python train.py --num_hidden_layers=11 --n_experts=256 --hidden_act="swiglu" --moe_layers=[1, 2, 3, 4, 5, 6, 7, 8, 9, 10] --normalize_top_k=true --tie_word_embeddings=true --beta2=0.95 --max_grad_norm=1.0 --train_tokens=555900000
Below are experts of layer 7 (counted from 0) of a mixture-of-experts language model. Rows are named gate (a neuron's input weights, with its number), up (a neuron's input weights, with its number) and show model dimensions 0-159. Each number is 128 + 32 x the weight over its row's rms, rounded and kept within 0 to 255. Numbers have three digits each.
Before each expert's rows: a language model's description of what the expert responds to. This comes from a sample of Wikipedia text that the model never trained on.

# expert 18
Description: Section heading words. Words in infobox and section headings of biographies, like Career, History, Personal, Military service, Scientific classification, Korean name.
gate0:166094142126106129124090133198111166151121094106143085099142122099153104143092114053133127120090177078141151107121066148170108093162093173114176131137048147092137161102113160169149108150117147148131193115105108133135153147146074140148129105106142130088141108125146126088069136171128140200175159131148120126142112162141174160121084084163105097151138125135160082181176155165104186122143110099120122117147126205156103080113093114052136170130186088139048134044119131101110179128104128
up0:110160081161171161163185118091106180102144108140134145163117095141100139101134084165137081217147110172190166106136144110116154148181077073137140130079193107159119133144155119075127143131058113140116075120078205133156052160168186169087120119124135115149146112136130153111144137120089109074128092113115122107131122108094094078159155161104080194124101128127109184108056166129134070097130102185145120147133095157104165162083120158143132136118116199127138132112131101156110094091109116
gate1:171144182110094112147099117166117197141103103047184111159068152143098105080204173087133144110108078093136154122106145155129132136137141094142142113135152135092125127129154124105135122128102142152108142137126144148117131105116173121125103161118076098192131111129080160180112122150128118132082154126077100129074082110117145140197163125159065132099079145082140122089191104201118147134134201160126099165156122101124113050150136162054094176119124118086100166122151146102093222122135155
up1:100095147128122122106133184159100180153147070121169108115126123129164107112151154084150120150058131183098145099114153140146147063080102118184138100113155162106139102118158087075090132090152153089121162107170122124182150147084099168124150158093140095155093141131094086179174114175125103115135124159144123091099124173075153180150100086165103056098090159095195136146168115175165196117087148148154057123172127151110116100125172139070141170128114080071139132146137129093107170067149117

# expert 16
Description: Sentence-initial words. First word or word piece of a sentence or quotation, such as The, In, However, According, No, often after a period or opening quote.
gate0:091154118137141076136102120115146129182084157097087180148100074168136104146194073066124104134091162132138138184143163173142108125161142098076113105162086175157085104119143171140175105115089103152086110090139191081138178129143128115177134183153086116086138179093134138167159106107156103144131121115107107087145157138149096125130153098083165141080131153055112191164149084095178068123103144122172185108144124128132127047105146080150123105137124159122120165126172107169167144123068157
up0:155094131121096176112143143109117104143157117108160130156112152137132162128109180159141157135167047103116053082155095137113125105089124144141102092156175142093172139184143103128123134130107177169120116143096118119106153064116163114087121095151161132122139121116107152073133140191110091114134169133232098096105120098119114135140163134130048165059134106126118151128156174134121094172111146118132123155101083135093144101133151184171151119117162048102185130078101071128132083137154247
gate1:121162148114121072115136103124086091098113122115150173120079175148143113144033121131148084108161121174122170162098114130152145128166116090118134142090134127103127151113118177049150123181152119191105168158145188062096165143136129109095101151064104099132124130144121149189118091181153099158128143142107108134136096099116091171086153138186146171160134141111137104163126216101109114095141130127137140095100096100155157096119130142141063120169098117145100141183138055142153026172181097
up1:110064125134145141160075122156155158133153103145114111149140067088097173076182128150145154128090148114146118111133137132062110111099118150147148116134142160154163168142139153136141118059124102105162094111151077165136091140121131143165161104156146156098067124082153126089136182044093109101135124115097169152155104149172178120175076076106070092127078072133156123127128102132146174178116129125132108118178156136153127185131121077131171161098140128134081090105095202107112236106062125

# expert 49
Description: Table cell separators. Pipe separators in tables, especially before a country or name cell, plus list dashes, colons, semicolons and heading equals signs.
gate0:152134139161132099118135129076106152129168141110113125152162102163128122128177142116054080157089172105142083080136113122184087141156146083127170081162097128165105180125098116110134083168137186138086113107149081137122145166132113201116176133158170084144101156137152078119112133173136124137158208119171152169103128119126143088131088176204118142174183079136118139101131128139103140219157156116114119092112115130146140128139121134067097163165154160078115221096173060123141097096145124
up0:070118128107113126142109153126104157220111022095107137060123108150147119066123070141098134130082189049137115110133146147128125092092163137127172157140106099147137169122137185085118117121138131121152101104173119135165145106107144131163114157147146121141089123107136105136189110112156181155087147151081141100151070111175160085148070098205174149098128126074148152127150122119074160122106123052038147118164144139143135124209152133172101111120127107146113127152167101141145166128144110
gate1:156161167120110133143161155153178085150116155124100069142120166141165084094123107087130156188120121142099127089161193063122151137126095123125135090112065116050132180067106103133134094167111097172114133080127122068131131099164101080104145118155112061097089091122125159086146149175148178178119104215168150087065175128131151163120117148147181126117149137124114099140181169135098159172104118077087127141095094138125120154078101106155093149141145164189092100145086074152104110131141134
up1:128130130057131102163140115075112219140162111146133152078135113115112146170107139137153096074153081104097127166108111101117158138124135121157151153116182103142132138184118132093140154125106123152128088164127148202124166159067155171181102145103164125131177159126147066170147052085091097100146132049086091141190070118136107102130133170111136120157116091126118090159072075128154076070134143236148149102147151111135151142151105136087167127095142091083111148123162173140143142145130130

# expert 37
Description: Sentence-opening words. Words beginning a sentence or clause, such as However, During, This, He, It, plus word pieces right after a sentence break.
gate0:091162182121105192120126121159157121126088177185118176083065138150141114134135130105100144101105154130121162194085220139107069162113152146056064105141172174141093114083078160129119128156132137166084111138131137112178167122175112109173109171130162104073141103153058126113184147166123138138084109151136130121110118188043113053115105127098127115195113119124112157125170107160098107133119087116094140139177117080096127193121135132106087129139124135130092122141112150097094092148166130
up0:103125075142126115118110176137134094155135186044109125108131138100151160149081145131180127118161170077119089049154087115164149115171088125084116139148070123137176102122169140102123129141126163126149082136139090130144121139122073152123168105080168146191106124095151150091112094074134149039196112117103144162140093126177165120206166143123117153093138130144098090106066158140151094108155149138149104090117119095150134101185111100101170151118135151127116122161169140150110223057087119
gate1:097170157104185129134095084120110147068089065151175107174125157096132118173179115156113124113120121115103137148085083100081097119128141118159116087103115087152163089134151099142112103139116079069154124156140115151120147075090114131168149162144163178135165125097085135177086080087093102153085154114118056144143085100165096150115097107165150125150149164167109138123144087208121172086151171147096155087145142160156150131040124106129120121136134170182121177133130160189134213186132105
up1:062160130113147141179131073140119118182151135103131088135136064121112147160184149143189158038179118179099167100143092125151090134059181098156171172078110119099172120167082156096192121158123166138107088126130124084170113115116177107115131171156143102193146101148102194125098170115135090126096146119107120133153090180077097125090114160095153111183109125126088128109108134162092117186155129104077145097184162110157103152139128116150119151108179093108098137142151164103153128085169150

# expert 21
Description: Punctuation after words. Periods, commas, parentheses and dashes right after a word, especially abbreviation periods in names and legal citations (Maj., Comm., Ronald M.).
gate0:099090096109145184074085169020176116110114133099125090108133181148139170112061179137131115196106140140109142095141140084167194152101122133147129126075130082115079099153142087139156095135118113148107187076158099113126150148171131113134122149137166162122128141123114141126129058106122132170127144091095182162099141138096138137163112029147115079133139145102105174140140130104147091131140172118147101101218122138133136120131158170141151096124121141156169181090134166145073080184073139
up0:124157164138150165153116100122128141097138123179191124174119106101131098133087087197132138167143151067123052093095155177113144096083107112148186119068113099123167098131110070129091099091126099113124054075142135138167150135111168138158141109129152145122104171146137162132088117122102132186122170091085142142137113088074114163136124182123089180141098119147150177180175104206068194113111124112125119062112127120218119137113076127124118169132159139140132088147059103110134156135142103
gate1:133090088202131108140100113137144056152115040140158194129101104145143150139141143032124162070188137155126146136169097147093113117120115108188144129076129122129111123120147127155140126116099150096169117148095175137127147112155097116089114155119142160109149097116174105063111131108094159133145103098068151071163114139184104147140134127129106106137129148144114177092049197083180140089142107132136171157091128152117168114149121160092118199112035114147175131162134093172107159175108104
up1:175113123126155111164080127100156061138137100203163107098131147130136181091120136066112167128170189148159143195161131109053081154097127115154097063123145118115154193116108116171094095118156158103150072102143150201180106156120143125146092188153134181083105131091138101100136162093121128094145141050103133110136116134126157138139104116144170122157109144139119162114087138073170133085112096112136172157142156100169153101132050145158096169057083103104144151188102117133106163122120117

# expert 5
Description: Institutional name adjectives. Words in names of official bodies and titles, such as National in National Register, of in Register of Historic Places, Associate Justice.
gate0:121154131121074149081122158135088131159071125092119131139119153080117121133118165086120168113092121135114102145190145110118154129138194094183162131141105077145178116141151133189132140136160125114172168163155134171116118099053128142175132122121103078160120115136078142098132041126095170132141134086102148168146107125113078098155103083070135130150135100165195117098093140168096115120197187093186100174140154151157120144133076131105064174076151101128081075166114171055115139118103163
up0:093099132129047146160075206132078170127088139103171121125124174170122106122119149104113175123160112116159086139118096168084150110139172131172127081169090130153168147123125137157127214111134166149094149102123142107136110092180064119160160111120080155134059123135135085134130171112137138134136103134156138117132127083122057178110088113074062088154115136108137113132156109105139148143109093137181104111175145143149126142185061057133099216149100159172144174118102094104113141142108187
gate1:122157146150181160135156124139102103140130120142083138158164157122135167146074150146142088154095133096192137091159107116107165051080083133177145142092101100116160154160137095145158180129130062073111128099095156164110156141158107134128108047137128167141126155127170084130119109135077155070099035117104051127179176157115108098199145158094100175109137135107053107079138126128105156119099130091112133080138142135141120119103125179139103119163130168166138106126162081188172115063105126
up1:107115128138102129143150103203174126063117093101186148105125104131046119126127149127142072097135029125090181100131131156138147175163088123152114136156127095137087125151138124122151122115129154168148086175131132129104131106200157117120153170122091130119125162142123133154146110129160112156072190112127182173119114159150125172092122053180161096171159132145172189177096136065104158138172162120151162149164061100102107088137122078084149082127157077094103123125074125089146151135123071

# expert 45
Description: Given name starts. Opening pieces of given names, often after a country code or pipe in sports tables: Phil(ippe), Jer(emy), Arth(ur), Jean, Frank.
gate0:149099119109094121096180163111080127126123141144101062089128085110100155126176189138109126136106159088099173105119084148114092148091156125087107175118185179149095111112117150103160163120140163140079103042073168125156178161111094072123089122190224162161109113109111115151077162164110089137119117163150148163099154150114047083156106149107152170139090143164149139153168161112159117088100140125143115138172152127128140145156096166133150086097062132147144192089120186089112126121141105
up0:081116093147068123087117090126135125172137116108135097160093136110116129129070122160092158203102120075099125151120086176168136082163144129117105147136157174164140037128176142183107112136168169143141146124143117149141111113108113116123100135111117110102110174104208099136158116073119134086128120086160128142133135120127141141040091122076145103095152131106143158126078147130077128103135175153137194161184098163113172164219080141088201189095103127135154182166115124115074117151144117
gate1:120125121126125125126136125069086077123150152152080138154206119135030105071129143129111174147200141149110122160131138112142173182131120149143153098116054161141174156093150079112172110108124098111104200085172174176145119155146185115114121095096110178177073126067194145105133153155133131110084157115123149131097105135093113085172112139154136167088132162116123094195135098160138128135174120134106128060126142103135127097191153090098099134154126154135122140166114088093148178071080104
up1:068099081119134148163126129101061141156124133096046139081138108116080112089112113171106151171147105116138147156090118120187158131162130169143138114142094119125125114136105088093092101124129119071178186116116108154144156129126210081119077199148103164121136162092189147180167176185092119108070107093121067094127144138112163086154076088148127144151120096076107161148104176174136141157129118136088122077097119159132123105159183126083134114150087155126102165166091191100102126188139115

# expert 14
Description: Institution name words. Words inside names of official bodies and institutions, such as National, Social, University, Supreme Court, Conservation in "Union for Conservation of Nature".
gate0:161121091132113073120076137169148106170083150124137088164096169107163165128112086135108112124142125119169153096122122168110117101149152121105080128151108134182058162144112142104162169202105058139111178106163108119126168109099104071147089182097168153052122117108130108170221106116090124126108081044098143093156174100141133099112161096178135102140102140113127137143075116133123121161153084134132149160083111148140107145128135156066099166093141094122115193147175103147122172211128148
up0:123125123171126118118146124088135160062150090160145121147135122183069106131160133185153179127095108101006088155180158066136155173069106181126193127106151117105168084143167134156124103105126217168142122120117096155113089137131178155079180136135116083207131147125124146059097160118115118164092109157137098151086107125099103114110102152099095131147124163124158129137177126137165113066102180154136108129138103122111143108113110107159163100106149139116157110089092107166161083066142104
gate1:147123099082124118092142206159155106116126092141095067053151137144170114135120136080087125155135153150174153164103118139161119128122127155107121169172133096144144093083114095087171123135125124075109167153153151116154149080088067166172097100105232158127103159132107122139145128138081117102188194150163118097150136113153133160101148139104109092090110184113139093089109176076055124119143088133185137124151106091108137117163063139131099088161126144113150118136186129209166135055132131
up1:096101131125078138129127163082185118132205091132114096070136142118113138166140132123149175130161139202128173047135142132094148193139128133134181112181181192148153128114130082148133124064088115135110160154109118108122131089092137184182124152127128128085096127105113116163139122093147114191063174138140132107059080108144131089190078141146070111123115164140205102169090097126086161146145140138135075148096097171075175159115116149150135124100150091110141079120120090100105156134085142